Weights of a small mixture-of-experts language model, trained from scratch on English Wikipedia: 5448 steps.
Below are experts of layer 11 (counted from 0) of a mixture-of-experts language model. Rows are named router (the router's row for the expert) and show model dimensions 224-255. Each number is 128 + 32 x the weight over its row's rms, rounded and kept within 0 to 255.
After each expert's rows: "gets" lists some tokens that make up at least twice as much of what it gets as of all text. This comes from a sample of Wikipedia text that the model never trained on. Tokens count by the router's weight.

# expert 24
router [188 183  95 133 158 161 176 159 176 102 118 131 106 132 122 100 157 194 117 129 124 160  82 143 219 123 149 101 145 104 117 142]
gets: " May", " January", " August", " November", " June", " March"

# expert 0
router [176 100 163 119  63 121 178 114 158  99 177 162  83 164 114 119  94 115 118 182 142 109  70  64 108 200 149 133 159 150 131 109]
gets: " (", "(", "i", "C", " c", "li"

# expert 27
router [185 139 141 108 120 129 121 141 157 156  83  94 214 176  94 179 138 131 145  84 112 105 119 197 125  98 106 118  97 122 103 130]
gets: " had", " has", " with", " have", " his", "s"

# expert 10
router [102 123 100 139 133 144 157 171 129 122 139 162 126 159 152 134 159 155 161 166 106 126 112 118 159 145 113 155  67 164 170  80]
gets: "-", " /", " Top", " top", " In", " 1"

# expert 31
router [127  89  92 108 139 100  79 131  81 146 118 121 191 128 138 126 134  94 128  91 134 100 176 154 143 125  80 186 106 116  82 117]
gets: " the", " The", " a", "The", " A", " an"

# expert 17
router [160 125 184  88 165 117  95 157 125 127  52  90 217  98 137 129  77 157 139 121 137 147  94 156  69 158  84 118 182 114 128 174]
gets: " to", " would", "'", " not", " will", " can"

# expert 26
router [143 158 168 140  68 130 161  72 117 106 133 192  74  92 142 161 173 138 131 149 112 128 125 120  92 161 199  97 129 134 121 101]
gets: "-", " \"", "/", "–", " re", " ("

# expert 25
router [151 164 140  91 101 146 158 159 124  97 164 116  91 132 104 151 183 151 177 141 134 154 138 135  87 138 131  98 120 106 119 139]
gets: "\n", " =", "==", " is", "===", ")"

# expert 20
router [149 100 142  77 182  84  78 147 155  84 113 129 159 198 123 127 102  62 175 156 134 121 189 168 164 114 110 158  93 141 115  87]
gets: " of", " in", " the", " on", " for", " at"

# expert 1
router [111 177 174 167 220 173  88 127 198 161 111 110 125 145  80  79 165 183 102 111 157 138 144 121  86 134 154 103 151 122  78 107]
gets: " was", " he", " were", " He", " is", " been"

# expert 13
router [110 131  89 128 102 147 128  81 194 129 160 108 108  95 115 135 136 127  83  98 133 125 106 149  94 134 149 121 154 159  62 126]
gets: "\"", ")", "s", "'", "!", " Title"

# expert 15
router [115  81 120 128 133  66 134 132 131  48  96 176  80  87 157 105  95  62 128 174 149 131 160 149 131 136 143 132 120 131 150 143]
gets: ".", " New", " in", " South", " States", " United"

# expert 5
router [153  79 121 136 108 121 103 124 124 152  91 145 168 128 114 169 158  88  81 140 138 161 159 104 102 191 156 129 199 167 110 101]
gets: " ", " as", " is", " be", " As", " are"

# expert 3
router [ 79 130 133 152 174 159 133 131 141 169 105 131 178 142 142 142 132 102 125 121 122 117 195 200  84 131 123 171 117 105 132 154]
gets: " a", " the", " The", " an", " his", "The"

# expert 30
router [150 109 110 106 114 136  89 144 176  73 133 155 179 117 105 111  77 101 169 178 122 172 128  98 153 126 106  77 163 131 132  82]
gets: ",", " and", "),", "\",", " or", ";"

# expert 23
router [152 129 157 195 118 125 114 118 106 111  85 132 181 175 122 125  84 119 100  87 171  86  97 126 120 160  98 108  94 121 154 155]
gets: " 0", " 2", " 1", " 3", " 10", " 14"

# expert 4
router [ 86  91 125 121 105  70 187 115  98  83 165 126 175 165 130 167 149 194 130 177 122 108 214 101 133 119 110 175 138 133 169  91]
gets: " |", "\n", "|", "-", ";", "=="

# expert 29
router [175 161 177  80 118 132 122 120 145 135 138 112  95  88 139 101 128 178 140 184 186 131 129 183 140 180 122 180 182 150 129  90]
gets: ".", " which", ").", " who", " but", " also"